Weights of a small mixture-of-experts language model, trained from scratch on English Wikipedia: vocabulary 28076, 4145 steps.
Below are experts of layer 4 (counted from 0) of a mixture-of-experts language model. Rows are named router (the router's row for the expert), down (a neuron's output weights, with its number) and show model dimensions 0-255. Each number is 128 + 24 x the weight over its row's rms, rounded and kept within 0 to 255.
After each expert's rows: "comes before" lists some tokens at least twice as common just after its tokens as in all text. This comes from a sample of Wikipedia text that the model never trained on. Tokens count by the router's weight.

# expert 41
router [152 169 121 129 122 120  91  90  82 117 141 108 134 111 109 128 138 117 110 110 146 139 127  96 124 123 149 148  87 128 153 114 130 141 157 138 133 141 129 107  89 159 163 144 118 155 137 118 144 110 168 126  99 121  92 125  95  91 111 106 155 170 127 143 138 156 112 152 142  94 113 140 130 116 172  93  61 116 122 152 137 173 136  96 156  88 115 120 107 102 111  87 121  84 140 187 175  91  94  95 122 143 124 138 135 117 148  83 177 102 127 154 116 109 112  89 112 168 137 143 107 113 151 121 153 116  68 170 141 121 110 140 106 108 115 123 122 135  86 143 151  80 169 164 104 140 118 107 212 128 140  63 119  95 121 157 123 119 135 158 122 135 124 124 125 135  99 102 144 140 133 150 125 133 160  99 101  89  95 132 117 145 118 103 146 143 134 133 147 100 122 150 140 130 100 133 130 131 148 159 134 143 165  97 106 126  95 105 101 121 121 134 130 132 136 124 155 125  76 127 133 108 126 142 152 119 102 113 133 112 112 130 134 112 125 122 102  88 120 136 161 127 122 106 190 127 136  99 110  79 118 122 150 127  93 158]
down0 [139 105 159 141 142 167 123 139  83 154 122  98 140 144 131  86 127 113 129 134 106 143 124 134 116  89  92 178 131 133 148 146 157 115 172 128 140 169  89 171  85 133 131 162 104 155  82 153 147 133 130 144 139 100 145 158 158 146 146 108 154 148 166 151 159  98 130 111 129 113 132 150 111 166 160 105  97 102 135 119 170 167 121  95 142 145 123 135 122  95 135 127  99 145  93 106 142 110 153 119 118  88 108 131 163 136 128 111 119 147 141 148 149  94 127  88 143 205 122  96 123 147 160 125 101 103  58  97 131 163 138  90 131 114 103 157 154 135 138 145 167 144 128 154 108 135 124 115 152 132 152 127 128 132 161 158 121 126 109 153 122 151  97 112 134 105 113 112 116 133 135 119 135  97 142  91 108 103  82 119 130 124  82 159 140 109 109 152 131 148 105 126  76 122 135 158 162 137 145 125 136 130 141 147 116 117  87 143 133  73 106 113 119 141 126 103 151 134 140  55 126 136 148 186 132 108 113 111 126 156  94 122 146 112 111 132 141  82 138 137 120 142 102 191 152 107 128 148 131 121 149 148 131 155  83 124]
comes before: ",", "\n", ".", " States", " and", ".\n\n"

# expert 31
router [162 130 106 136 137 109 119 140 126 106 175 115 115 116 106 145 122 135 127 129 123  81  82 110 155  82 115 130 140 103 154 144  83 112 109 115 146 143 146 145 134 155 149 161  75 151 175 129 144 142 127 118  88 133 105 119 111 115  98 107 159 157 108 146 144 141 114 137 113 145  90 111 110  95 174 153 140 132 156 141 142 164 115 110 124 129 133 103 132  89 109 114 110 151  78 138 136 107  77 137  79 167  92 135 120 140 178 123 151 120 103 122 128  88  73 138 125 137 121  91  89 128 138 157 114 116 122 126 131 107 101 162 134 106 132 148  64 134  84 124 152 118 164 136 113 124 124  94 136 131 135 102 100 113  94 127 133 113 154 162 141 135 116 155 123 142  61 119 197 127 184 148  86 137 143 119 130 120  91 128 105 122 162 119 142 130 176  96 121 104  92 137 133 126 120 133 132 177 139 136 140 128 142  98 141 121 106 121 143 150 151 109 121  99 129 127 145  79 120 121 134 128 117 125 131 108 105 129  91 130 126 168 117 123 165 143 145 102 141 112 132 135 142 121 163 123 174 141 143 140 128  95 130 160  34 134]
down0 [127 147 141 112  89 140 137 141 146 189 150 158 101 135 150  80 117 129 154 140 112 142 111 131 150 148  87 114 100 154 152  87 121 118 115 114 156 129 155 119 115 154  68 132 140 152 154 137 138 145 118 138 134 139 141 127 133 155 147 122 141 121 126 108 109 165  89 124 129  98 152 125 153 145 120  90 162 142  88 141 162 135 140 136  96  95 154 163 103 138 120 135 111  95 169 131 100 126  97 145  82 128 138  97 134 158 151 127 156 126 138 123 134 165 143 143 132 127 118 132  94 158 169 104 148  94 156 132 133 161 110 123 123 129  90 147 113 125 108 167  97 112  87 117 151  91 121 123 106 105 153 142 164 126 114 176 121 116 111 116 158 176  95 114 111 119 121 139 106 106 134 142  99  91 141 177 154  87 132 138 118  86 104 124  78 119 113 129  88 133 122 120 113 138 134 120 135 135 117 105  90 146 131 113 131 132 133 105 151 160 119 100 103 141 119 147 120  90  94 149 109 109 127 118 155 149  95 157 163 136 169 206 156 107 185 152 122  72 114 169 131  89 119 159 123 123  86 159 102 125 101 165 127  82 124 116]
comes before: ".", "0", "8", "5", "4", "9"

# expert 59
router [132 154 104 126  99 131 112 126 105 105 140  95 119  97 120 179 102 127 126 115 170  84 104  88 125 123 134 100 130 162 121 122 107 136 126 132 153 122  62 131 103 157 150 168 148 129 143 103 126 135 173 130  91 160  99 117 113  97 105 103 158 136 127 132 142 129  99 134  99 122  91 132 127 117 124 111 104 176 113 133  96 134  76 120 151  63 142 130 137 120 112 108 115 101  71 133 126 106  86 119 115 138 131 159 133 169 153 137 168 135  97 135 128 100 102 138 119 124 132 136  85 119 104 152 118 115 147 136 134 120 138 121 136 114 144 147 119 134 117 147 133 129 127 128 109 136 105 124 150 119 120 121 108 145 111 158  86 142 110 124 136 138 112 194 115 150  68 115 155 127 113 140  87 172 114 145 106 129 104 120 143 146 132 130 184  87 161 107 102 122  93 145 151 128 117 116 144  94 140 121 148 125 185 152 126 183 122 118 115 184 129 146 112 117 139 134 130 121 109 135 111 146 108 186 156 112 144 138 119 133 122 179 112 143 144 116 118 129 101 116 112 138 123 110 193  58 156 148 141  87 110 171 144 186 106 109]
down0 [147 111 130 161 130 141 107 160 166  92 142 136 138 131 135 125 167 120 110  77 161 104 161 108  81 105 136 118 153  82 116 127 119 123  95 107 128 114 119  64 123 111 148 109 121 104 131 101 133 132 142 159 141 107 106  90 114 114 149 123 133 191 118 120 152 134 149 140 107 147  71 131  62 120 107 113 111 138 124  88 133 116 142 148 151 128 137 118 151 150 112 119 116 106 142 153 139 141 127 124 104 168 103 145 118 125 147 120 173 113 163  93 103 147 118 114 150 137 136 159 121  79 164 107 118 117 133 121 118  52 166 101 130 160 126 137 120 117 129 153 151 123 174 120  85  99 136 166  94 122  93 183 157 133 184 128 108 104 141 121 122 138 125 136 161 146 118  98 116  83 121 104 178 111 112 129 135 153 138 144 143 130 133  74 119 135 137 151 167 124 107 131 141 132 129 139 123 123 172 143 106 137 168 126 143 104  97 142 117 110  81 101 150 152 116 143 149 128 102 169 173 143 158  88 140  98 173 163 130 134 125 124 121  93 141 108 127 153 110 136  87 107 103  90 141 119 112 130 114 171 129 143 105 156 132 131]
comes before: " |", "0", ";", "5", "4", "8"

# expert 74
router [173 203  99 140 139  95 120 145 120 126 133  72 126 124 113 132 136 119 101 109 165  91  89 126 129 113 105 122 119 105 171 129 101 117 166 150 128 122 136 118  80 150 154 143 109 145 140 140 146 120 156 117 125 121 111 107 112 124  94 126 159 199  95 157 132 160 106 124 146 141 111 188 116 132 147  84  75 120 111 140 149 155  98  96 136 101 122 136 130 124 106  75 154 107 123 156 114 105 122  86 155 128 113 136 138 129 113  94 157  95 131 126  89 108 110  61 123 124 132 129 134  91 166 130 144 120 136 139 130 114 138 125  89 112 108 103 128 146  85 138 190  94  96 150  97 143 105 103 155 142 128 100 111 113 124 144 146 125 147 181  96 154 108 129 143 118  87 103 136 141 115 123 110 116 156 128 128  97  90 111 128 164 142 113 163 127 132 125 151 124 128 155 135 132 122 123 125 123 140 174 154  88 153  75 124 129 110 136 127 135 101 131 124 112 125 146 140 113  92 114 150 148 163 163 136 127 144 117 121 139 119 121 136 168 196 162 137 111 123 119 162 131 151 125 166 108 129  78 113  81 139 113 129 144  86 137]
down0 [175 112 121  92 115 148 124 131 131 107 140 118 135 105 123 132  97 170 152 136 134 138 177 158 116 136 132 136 125 103 152 113 127 105 125 131 124  82  91 157 104 113 129 141 136 146 187 132 156 127 103 108 115  97  95 157 101 125 155 127 118 112 124 152 150  80  93 105 109 160 181 113  88 123 118 172 123 126 102  92 140 119 136 111  93 168 109 153 132 154  86 144 124  91 101 174 101 139 126 139 140 141 111 109 118 149  89 140 145 153 108 102 171 157 135 155 100 110 137 133 102 172  96 120 102 187 158 126 104 170 115 118 109 155  86 152 110 129 106  93 127 105 146 163 163 127 152 128 116 164 170 117 121 188 136 108 102 146 105 123 108 152 122 119  79 140 142 126 125 125 134 118  97 164 179 141 139 112 114  94 116  99 138 122 104 123 108 136  97 164 113 160 141 152  87 121 139 153 115 141 103 142 195 113 107 125 129 140 114  92 100 147 133 105 137 106 146 164 132 107  87 159 122 123 124 160 115 129 143 148 105  93 130 141 129 121 144  77 132 128 115 153 125  98 149  93 138  92 100 151 123  93 109 150 118 142]
comes before: " |", ",", " (", " |\n", "\n", " States"

# expert 108
router [148 176 103 135 138  99 106  92 131 132 128 127 135  77 122 135 135 110  90 103 163 130 118 102 126  83 128 129  91 102 163 135 116 122 142 181 137 125 123 140  98 154 128 171 120 125 159 104 158 119 155 126 110 133 146 119 100 133  92 127 156 175 117 153 133 144 116 127 159  90  90 140 142 117 142  86  83  96 134 163 128 172 143 112 122  76 153 156 109 107 131  96 153 136 136 154 154 136 127  85 136 158 110 131 129 118 131  95 129  92 135 127  99 127 108  88 129 165 160 170 102  82 115 133 198 122 148 137 155 102 143 133 104 124 137 101 130 128 129 139 173  89 100 145  93 115 107 149 145 165 148 109 126  78 107 149 109 144 128 163 104 128 120 144 123 137 131  65 142 110 103 145 123 123 134 128 101 120 132  73 142 135 119 120 175  90 143 118 138  72 142 167 136 148 107 110 115 141 123 143 166 129 135  90 149 146 115 135 103 156 125 132 122 143 170 150 128 131  89 114 149 121 137 144 185  97  95 150 124 128 109 124 125 139 150 134 140 139 121 127 154 141 125 133 168 141 115  75 162  96 150 127 140 133  64 124]
down0 [157 129 142 110  94 104 113  96 120 136 130 111 117 149 169 140 140 167 113 110 136 133 167 121 127 144 124 130 138 123 112 121 119 112 131 117 142 154 127 146 100  99 155 107 144 180 108  91  95 134 129 133 108 118 113 116 104 104 118 142 162 127  84 124 137 130 148 117 140 103 134  92 134 102 113 166 138 188 172  88 159 138 168  90 112  94 111 120 102 191  94 131 171  78 162 164 133 145 119 105 184 124 128 121  80 115 132 117 149 105 106 108 134 135 196 156  86 111 136 121 161 131 171 141 148 124 140 163 169 133 134 124 137 167 164 132 156 108 153 151 155  89 134 119 143 139 119  84 130  90 134 132  90  92 111 132 141 127 127 131 114 106 148 133 203  97  85  98 165 107 136 148 100 104 163 134 134 144 180 157  98 118 155 104 130 138 106 108  67 140 127 132 146 125 155  98  96 118 134 141 130 126  97 139 122 129 129 110 135 102  82 103  94 118 145 148 128 112  96 126 141 145 116 134 144 108  97 117 118 121 147 143 128  79 115 155 129 123 120 151  99 136 106 131 120 123 144  99 123 145  86 125  93 110 138 109]
comes before: ",", "\n", " City", ".", ".\n\n", "\n\n"

# expert 75
router [159 161 124 131 136 108  89 153 105 123 116 100 146 140 109 132  94 127 140 116 153  77  75 102 138  80 122 103 145  91 156 110 116 125 129 165 130 100 121 129  93 139 137 151  90 138 146  90 140 115 179 122 109 144  88  70 143  95 113 107 125 151  94 127 127 159 129 127 158  92  92 148 136 104 148 143 129 172  98 169 119 126 120 133 122 102 132 118 173 150 106  99 144 122 119 138 119 142 121 127  87 159  95 151 115 132 148 123 134 134  95 192 117 126  97 138 135 131 136 160 121 126 108 130 136 117 145 136 136 126 135 108 146 114 125 117 133 120  92 161 128 104  91 157 122 128 105 128 127 112 108  77  81 129  99 130 117 105 128 131 131 121 119 139 122 167  80  69 201 134 169 125  94  89 133 126 128 159 128 135 124 118 141 117 120 126 176  47 129 123 118 146 153 120 112  95 112 159 133 107 149 170 160  98 141 163 107 123 132 134 154 115 118  81 132 122 146  93  95 135 130 120 137 191 147 155  95 122 135 107 135 159 114 153 138 131 116  87 137 110 149 140 109 131 185 118 143 111 151 101 150 112 120 118 131 161]
down0 [156 141  92 150 113 110 102 150 162 154 149 136 113 130 131 119 116 141 102 149 120 138 131 158 138 145 159  93 122 121  98  90 127 151 113 142 139 124 113 113 136 182 142 120 114 119 114 144 132 139 155 124  94  88 165 147 158 138 156 130 125 124 151  98  90 160 157  83 129 128  93 159 179 156 116 131 149  93 124 127 112 106 147 144 117  89 132 106 115 155 176 148 196 195 135 110 130 138 124 134 124 122 154 110 142 147 147 115 140 154 127 148 112 146 130 163  82 146 106 122 132  97 123 110 142 105 166  87 128 127 193 109  97 115 125 148 119 146 120 162 109 121 152 141  79 130 152 132 179 152 144  83 176 146 120 119 116 141 101  86 156 120 133 124 124 112 127 144 119 130 100 129 149 165 139 172  85 179 132 125 142 145 139 129 151 139 143 140 115 109  58 125 151 161 102 110 158 127 140 121 117 129 177  88 112 117 128 126 145 140 157 140  97 139 112  97 116 124 146 156  82  92  93 125 126 112 126 119 171 111 105 114 134 182 149 126 117 154  91 127 121 149 146  96 154 132 108 132 141 125 163 135 108 159 181 120]
comes before: "0", " |", "–", "9", "8", "',"